config = dict(
    norm_eps=1e-06,
    beta1=0.95,
    batch_tokens=65536,
)
Below are experts of layer 8 (counted from 0) of a mixture-of-experts language model. Rows are named router (the router's row for the expert) and show model dimensions 64-127. Each number is 500 + 40 x the weight over its row's rms, rounded and kept within 0 to 999. Numbers have three digits each.
After each expert's rows: "comes before" lists some tokens at least twice as common just after its tokens as in all text. This comes from a sample of Wikipedia text that the model never trained on. Tokens count by the router's weight.

# expert 11
router:582553482581475518540421526519470514507416502521491388461453541532486465520556511543456545493466509509506553563418446536461483525501554458462533521534500469572455516412491501489562574508496526
comes before: " |", "0", ")", ",", "–", "5"

# expert 7
router:514512526499552479467464491579437488491471493486447511473438488503489420522525474465530503502478493502579510470477419503554523482515479462431518474456539504480516467559557594473585567468517469
comes before: " ", "\n", " a", " —", " an", " −"

# expert 3
router:491562509497503499459548537472452496486465507482588504473542489496511503621504543519528481523488502495581543501422450556501483451488507556483508516490536456531581512438497518443429619510561461
comes before: " the", " a", " he", " to", " his", " and"

# expert 4
router:519520494472517517485538495477445536455479394457491474486463532520611466529541566495497525508486423495543504509504510531456501456400523504439501517517483539510486451476568495541499524440521508
comes before: "\n", "-", "|", ":", "==", "The"

# expert 10
router:504483494469492489541499527510448508461482479461506464466543480633448505522449542471489556536419501459584513437506391500508478453516509473462500507467511482503478536544524504447479502488538491
comes before: " of", "s", ".", ",", " in", " was"

# expert 1
router:460519551536499545512532520523475469452460562511489468483433465520468485571503494561587448551502440541560509489468537499482549538486522509498465571511408525507454465475494475504478505526461542
comes before: "0", "1", " |", "2", "3", "4"

# expert 13
router:530468553462497489455498499569492489471579507519476559513518543463559536541492515419418508498465440499550572483442452516515508460537524499473523515503469516468430494532488551451516483564556496
comes before: " ", " the", " first", " time", " new", " years"

# expert 6
router:507475554557521459513490557496580489502489498504487470462475467542432491512553439472465546504520461453473550443459501466544470530480572460517458486541488529481467478442512483460555511495538595
comes before: "\n", " The", " He", " In", "S", " It"

# expert 12
router:491495550512442465505489509582512465490472524464561480486456547517516447491530542525493506462463449477552501504494463593525528522450520528525454485516563567414530488570518519453517568487537587
comes before: "1", "2", "9", "0", "8", "3"

# expert 2
router:521543525502468548491463479505439507541521494467531434535517503447468498444528491563533515496461488495547497527467540528513495486550551528502488503500484538458514485518446522489487578470514550
comes before: " |", ")", "==", "ing", "===", ":"